{"n_layer": 16, "routed_scale": 4.0, "router_z_loss": 0.001, "positions": "rope", "batch_tokens": 32768}
Below are experts of layer 13 (counted from 0) of a mixture-of-experts language model. Rows are named router (the router's row for the expert), gate (a neuron's input weights, with its number), up (a neuron's input weights, with its number) and show model dimensions 0-95. Each number is 500 + 40 x the weight over its row's rms, rounded and kept within 0 to 999. Numbers have three digits each.
After each expert's rows: "mostly gets" lists some tokens that are sent to it at least half of the time. This comes from a sample of Wikipedia text that the model never trained on.

# expert 46
router:509487434559446473486513502563480493502499481479491524464494419497526523544503494538525500432505431436530494487510500465498498445467564448471427479583541466440472520532509491458506582500536478551533556532540455483520474499460428497401526536501551524499470471413494462529458534578485576457
gate1:526545442527470446480510459456468461508575516497442571437493488484459525539590519457489479522503503491555554526520448498516516552466545465554521517589521500523456479484459461469483539484489406494482525532537454480555526517478497538512550536485557532465519428478488449403454596480548521479
up1:529468573526489535532422520436525489512438602441465525521473541455512472543475552486497480518508443476533497488441470420490554505479456562551497482502477491475439498492501546452586515477502515509444451530504491523479483516517444471539459506490413471510514516549513503569443458411543414516
mostly gets: "′", "9", " ft", "8", " mi", "7"

# expert 34
router:526471485538411467495536572507466442515522480443414438492546472475430481531413435531494545451515494459456474513487459429542555464515483438470504451519606560518476491484475448462467480497546544511501533495487479487499501507440445471439521522459504541465464445503530532541432519541492546488
gate1:508476479507572572501454540527521520552575516494495511489513480491443513464493462506382522507542449494538471534442500432476561521509471495527540534467492459569485575531464473559494465499441478442521475494493498474484437435543519442483560484568578550528485448539508465541540476484489404495
up1:494444544535529571503444464481488432564554410488506504476504471547536555488487599495523488470500502411495490487493559446487555427506491555506481563507524487528460452506499491515503502493492409520520494489497504483537510548441522599427471499526514497534533600460504482528495421517515437482
mostly gets: " World", " University", "CA", "AS", " International", "BC"

# expert 22
router:541535499535438487444528532497446451451460453456431459463519464490440501541447475535518500447448485416495524489513466491595536485489494504498500475512546542483461454533501491457477562441569508576501497536452499448464486559482436482414504515500550519468464485404538485552458477483516517425
gate1:503524527498465558506484499544517533507527486403534467464428505474425483439526454554562503487523523467477534427482600474547532470527553487484450507512475495487525495554499501509550526463533555552557454548527496537452442441503472423470479562509517497505485475609420449556510511484529516477
up1:529538515532520505531529537507523452493520485486540519534489526482551501481515511498431499458520485452459501430524513527439405585520519531535471587418597542479585485493585475450497511479452523451441489439501513503502522459499473459546457506509434478580450511509533509501536432459425501491
mostly gets: " his", " its", " their", " this", " new", " the"

# expert 21
router:509458491516447413453527583523436452488513458422432436496556464464450501536454491527527570463502518495499457491445462418536539479523515459466475447537592571510474472519473458448468482487539534582469502510501458438531498534466474451478510556457494549470503460471529501534456490504544479477
gate0:553487528504508522570508453474521555571504444472504481521526472474431548502489520475434507475465513478545444486481530500462473594485563497479503537538512505470480528545530520493566498503508490448538512494611520478463658526496465485407537480493493510543510544543478452458513567497562514520
up0:533479460442517510461530476462519419565495528509514518502543500457452497402484493419517451466474468429514484506457552479568465492439460510460530504498513527507451447441510509436429549417518569494531445462509458517557538493505513486507526571554591489461480479511549470477473489548484514566
mostly gets: " Street", " Festival", "ware", " Night", "BC", " Records"

# expert 52
router:536525451494501463474503530521408471479451489467454494434510476520477523540465520561545507465422480411498516449481452478567583493488530496517495466488540518511503470532504509474467618486518534539516480518440469431420491516484484450409507498486538504443455487406549514538495457482546506440
gate1:569524496480471499537439542496533546509498566535587511528496455491575447546472489489563486465465485468526531502483551472512494446469491493498551557413471518499491562497500527467511542538505469444531543492436541424533500518488559484532482492537535505523559547516437461443598499519449528392
up1:503525517505470526466509489578523569529510511528463501548419506519482535421460505515464413452544482524468492571406473530487486467458426540469560497414535482471541542459436471485496427482487565528463524489509502528459517433554464471431472560518532515452536459513427509483511548486478524509
mostly gets: " an", " its", " new", " her", " his", " this"

# expert 19
router:542463480530466449478514534477498491478533499475453489479544453484494554508490483505523555516480500515481515397485506491578515525519486425475474466513610569458493460555463464506493558457556529540558567486518472472449373535506507476494549558496542572462447474431487450519510513529551514459
gate0:520512505468423558488551500515564453570520464460513471478532508515534469491512550471538489495515505509435510533491591403480416410493486553539495484474548476551512484468458494529467498447503592473490555536519526471546523545557549496524562575490518479518432544504544445555527538479516528452
up0:424592535496516576520570478511497507462476467511466472487509449523562480499499521529501505487516524489517466541515470499562523521523495439500564501523543453451533529552478569509551496551459478509543540493455557527480466579470524407567480442498492436430556480513512527468434423478484557433
mostly gets: " son", " father", " director", " character", " activ", " author"

# expert 42
router:509499423533443417478525550511463462455481478459484534477486446463524537539458463554542523527499479488485394451456486454500530484503494417474541493499506557504483455487440431479430542487469519543545499479543502474478449556482454435458530598452546542518523482476489502498435422529538536519
gate0:452446502561526570554496469517507434494551511451523450571493474542524496497511503539463539533525502481464552471487525462433521481505535501510572419402515487507481515461494512463467502615540477501562499476526571512499453569518516452546516513535551536541544529400470432510499505556494504529
up0:507488554417518540466481478485543550502540485464526505530562491533494486432503486491526489464494487531454580495490515479478557483529450572460489548417446520446470507546519467540572440558526518538491532547506517419504573547499465388441523462527461503528566457521537507517557529486485436484
mostly gets: " us", "reat", " chang", "lic", " contin", " ag"

# expert 3
router:511517451597476424513580518550444510421510459515475506532513472489468544498429442516516547479437477511505489425427463470521497506499493421449502490542563542476470483526438506493483473471526527457537521537459462443429435532483476496434543538527518516510425460459465497524439490540459484552
gate0:459523525494485493471483490502491480488438532520537543482479531594447535489486493470499510505495530508583463526541469482484517489581553473460553487524436520429441537445471508553489518572531482525507522482523534551467489548511459588498442508552479497426578499530514476488434522393419517576
up0:523531478586478541520529525491479525544476428476498553490442434529515506508441516547474491489486504469532509410529465467464506446502491483472471463594505491526434494536504519504407487514601527457507430574508416447505452580522485500527516501516581559494495489512488545461526444442514516528
mostly gets: " part", " elect", " Col", " Arch", " Cal", " col"

# expert 37
router:520472439555474515523517527543485458479506411479505442399588467499528506559466408508514536517503498453501462494497503425550515453534590461467462432492531523486536511546420482448516542455534529475511545514455476462510451512454486510500490495461512543478476486481508466581481484584513573468
gate0:527457480493474442436538495455492510473532561513509523522593465597465511511520526472451413531493567465461440504511519472507521516586531551565544414494471460448501529531437524501526529448499526535538565499469473501498490446457503472556493449559465509505529500518539536540447430552482542542
up0:537483458438449504471544502461511484506486466486493482486545596511518525521484516544508436477479458495477509525543480492559500403553536563512491472519473474495426536527493535475533501533576634508532524500458498439574570438487468505506508544466500447499502476463434580501539460476577471485
mostly gets: "_{", "″", "NA", "{", "_", " X"

# expert 59
router:509473495546486481477503525535514430491479452504440430448529482472519561584450479505544513481488524452447470481519474499582517437504556495479489478493492476427417508580459433472444531482514544556505538559456476465496502517498453477446529504469576519464484448535515493503483437597555571475
gate2:517504449462474530534453464510591505532542524456510520565457455523465489528510486473506544520474488505488449443458565510512579605471544540501520475456464512502579454510487491547497517435515506539534467511486444500504491514508574556471507520447476461399397521483454488498536499532522407547
up2:484532504501488520509555427551486564550475426517504523439454489433483443531522454522486577520478487458472467467461549589524512510531537492411519515514443570583496488436509529570544527554513466578492531490490495519523516472501516491457418486574508499521435476490432465542547495491477533478
mostly gets: "\n", "==", "===", " ==", " pre", "===="

# expert 16
router:503484495506491466497510500504511434467486500508463422445569471511507499578461437529525509446492470504485489524508420446527535447483532496438462499571495528427416564566472482500503531511524512518491525510453509501474487499478436491470464513470554520450515497527512487508464448661578579491
gate2:483526523506524479528513536468495408483536471505465494480461498476452440479438504563534473511526465567490462478530439485516509519448450489489396486463413407554501454423477537496528537584537494486507458550487492552505469451468481483449567508476520397492518462474498570529508483491509485567
up2:492418466534485468508530548478483498491509426515517532507496465422584510545448506511529529509426562430496540500563478525559531506521454493539492533465500559478458475446520570493497552566439563512514423535549505517545474400517456475532460473443525504468445446447518470498500545506440494516
mostly gets: "\n", " MF", " Pre", " DF", " ENG", " FW"

# expert 49
router:556487476546490449458516515519484451458508445461444510499542508465490554550480451542534516500460509498463497459441497507526508500493481460443477414525563596444472459545454495508472523413515558516507564504524401476480407502456491490487543575497568549505451447482520479480451494503574520473
gate0:509494532518491513444503424489423506463541508508530573434456478501519489500515422552496550541534465481423441555471470520529537532520512496465535537455524500463473485456492543556508531579485485517575528521513477464489568530551483528493539489519559506553535544395505600506512542559451511556
up0:510541433488603471471503545480482483531466465481501476500540452436497471475516508518538417522494559482494454396407526552466501484519440548551495412494585470411492445527494527524510500497513531484496482502531530515477468447499505500551448509497453432489407476553521472482543464467460506488
mostly gets: " film", " art", " music", " president", " father", " son"

# expert 44
router:482456491547467475557525517543469464425515460408433519492529513473457559506474507517569523435493522481471449486444481479529556492503491490452468469526595557465476455551445443445489580474508528551500530530568464460510457518463479489454465563501544579518476440470477474464433462506528531495
gate0:366494498498528424552507485504506474505539485523498464546469514530422511461473486547477495499538437514460473411487527509482522452560498487552444535481450514523467451536531515543383540481475435501521535553508479464470506507552463500537505479563571555506510468444552511499512536513419553512
up0:517419490500504523517524487527462467493491499476545484525451473429554525481456513534500519498412504534552504445548497500428497504468468505476501546463529536524483550503475520490488511424534524408458585540525388537560538558503585482500537583399507470549470499523471510458462520518530527520
mostly gets: " government", " election", " period", " project", " development", " site"

# expert 61
router:486482466526438411541522555540453457459495540421429440467527485442439523531459472578513468461447503510504485509508460426535566509471496466519448478534521538470456487543510499478494536466525548608486499542502501520505490520441434475435476582497547528495436485453462463512470463537550501507
gate0:493498493476512510568515470521442484496445494529431598485476529493555605452588515540502407441505524488570468577508499522490487462527495477477520518470479468495488455515491463548479503535584471556443471543423498527509504487583473542480511436531504524548510454521535521503561496459440537533
up0:555503456491524523478499510474529461506506482544603489506528459549496457472470501575517556528504565499465535532512559530525508401580503516462508557472462479511513500523515530386455512463470446480498527514505459511536567456494555494503458456540451427452494510533434516420572569509530482473
mostly gets: " Cup", " League", " election", " medal", " Championship", " league"

# expert 2
router:478487493547471490497501529556494432502478449484471483426533499498461541538447456521560498503498487471461483473495493525536512421505555493455473406480477507520500499513460455484419520491519481604498476520514484464525522504446449478476478461428555524472499452494572457616473430541532572414
gate2:431514480479456487481523433543510498462470557554443552508451550505503445507540532488439481435446480511463487511513426494515489452533482557519456553575534461511455504489499488492440458459534492415540555523533505431528553447448520491518463528477509534570517542524581497457567497597524496491
up2:522534496465505532491454467480517525497524382536574438475492442524499506501519503491539488555548453457398472501491496482571558580525545543528510467484551518476558462575595511449543569450498483539527496493486574483524514479448400508472515516468480456523550498508460471497507473476503534520
mostly gets: " \"", "'", " '", "\\", "\".", ".\""

# expert 27
router:503463507524423484515529514495399434477497455474435501495546455474466519522438485558530551434437467432497522491486430475523566466476516494507467502520515583472504505599515511475515507464546509534518527545535480487443470546456461517442496510431571543462426469456495490581480451514518500463
gate0:494502525529544486487631447477531501515482532481514468469463629444476508474551494482466566491503490493468506483450427431586492459509498508496502510498492460602569526483445467539456441498481522522492478492482485525524422495419468479504482531464482523413478529499580538492479540488478494513
up0:464436590512556557531475425508556494486500501538540454495506473604441469500503552446537478515511505591531479527567511483485528468483439550547447523438562550428470491523483512430485515544540488556496494515533437561522468434481479482488489507428516476515439491532532527443500493492502499454
mostly gets: " Republican", " Democratic", " elected", " Conservative", " States", " appointed"

# expert 41
router:572517429511465430530516552537481464473489442476520511431509425488520519523503455559510541511482471496426453453431518506563510463483500471444419494501518544463496500477442412466444536425506553485595567493505499452512478473460509476478549536438522567486482450479527497497501468537548542495
gate0:567475563566460489502497505621466558532513541532507414466485547538478521463487506494517576599531462517527425449440468510507515499440492507548573468514500501512497508539525451519465451476480435513511435510487525474543554508524516510537479479467498531407508482481463533523563473497415476504
up0:541501542457459429481512540562601478482520479512523444487549509490449545553475478508543461556504465551488472459480516459506468418489495524462524538505536501541497440481482501424489519444495492506543524510467516513434469552547553461534503549385495525475529530488450506466422483480430577569
mostly gets: " sh", " mod", " app", " comp", " lab", " disc"

# expert 50
router:509439499507478378403511569540401472480499462453442451487536486503490481541462462520510523456498512498496448491458422455546561440514496422468447447544566562503470472504524465454463524540514529589517497513505520480521493520446475456463471537454513500440477490458468492471488473496535518467
gate1:520552553539524464441516481586487573533543504436417529478449491518514451564458512495469537425478563477501496475544482551456488471528504506517533516559515605481415493483478447458519563501481472477507498538424583501528491529510547505430545480453575517517492537518553520508518498474500458468
up1:490558509465502527551535509473517549435549532527467507515519494525492485550498490570553539416527441500436508496492536512499550536528481575458546461553538505477485510469537433459539563461567559519493448489409502512486473492466484436410475454498496448510482496515510613495433474504525443460
mostly gets: " Nominated", " Records", " Yes", " Albums", " Best", " Episode"

# expert 24
router:512513436496496429525509491511402477487520497483480541526483397474500573519471475543494528500527475461409439453455464455509501464498528439448474547506461544458511510499493512461428518480518551501546502525529461493440452537478457429459494529475585562503494440433548489532454440504575475510
gate0:448455506453526504469503469482468426507491490546542488549478529503431574465508562506435486523499452524576545494495428570546478457494477484624462479487528465576556495489506523487439466489508467450508558531408525551462479424533532483465564492497495533484525488522507514489555550437488513479
up0:475505498520519511431481584468493541458497572488474490525488539426510472444503443537572488537529523470475554470555562449471496548520487446451528474488463517476464457467498473472464480487436473512448533375548529504507518559513459518530377585496534459514528501534488537492549505513511496557
mostly gets: " Or", " ar", " pro", " sent", " Mar", " el"

# expert 8
router:529502445512462425486536499525460485502481509430501442494574463481443538512452465505550567462488485497497489495506479486518543465469491510487453447519502554452436468574527427482487616486517562605510551522490504507476478538481430470432484579523565533466430477489461433493494501521481526504
gate0:465506411490482542587423487463475500474563565458592486532488475436481497527456513556497576456498506528439410526575526476471505460492579515466427492445516495496463554532511463468551521490539492523489506476478454448505518528455538454528488458593494480558483514512474506500479487528443533492
up0:498451498525493420455522508491512536484492488492562488500476484479583523494479500575442457464519552514550500543459452515511430494428448488469505477421481445494486545439515538520508452500503449568496493504459525550426497527438582452527514494559559496540478407545536497486560521446507471579
mostly gets: " Location", " Total", " Votes", "Personal", " Genus", "|---|---|---|---"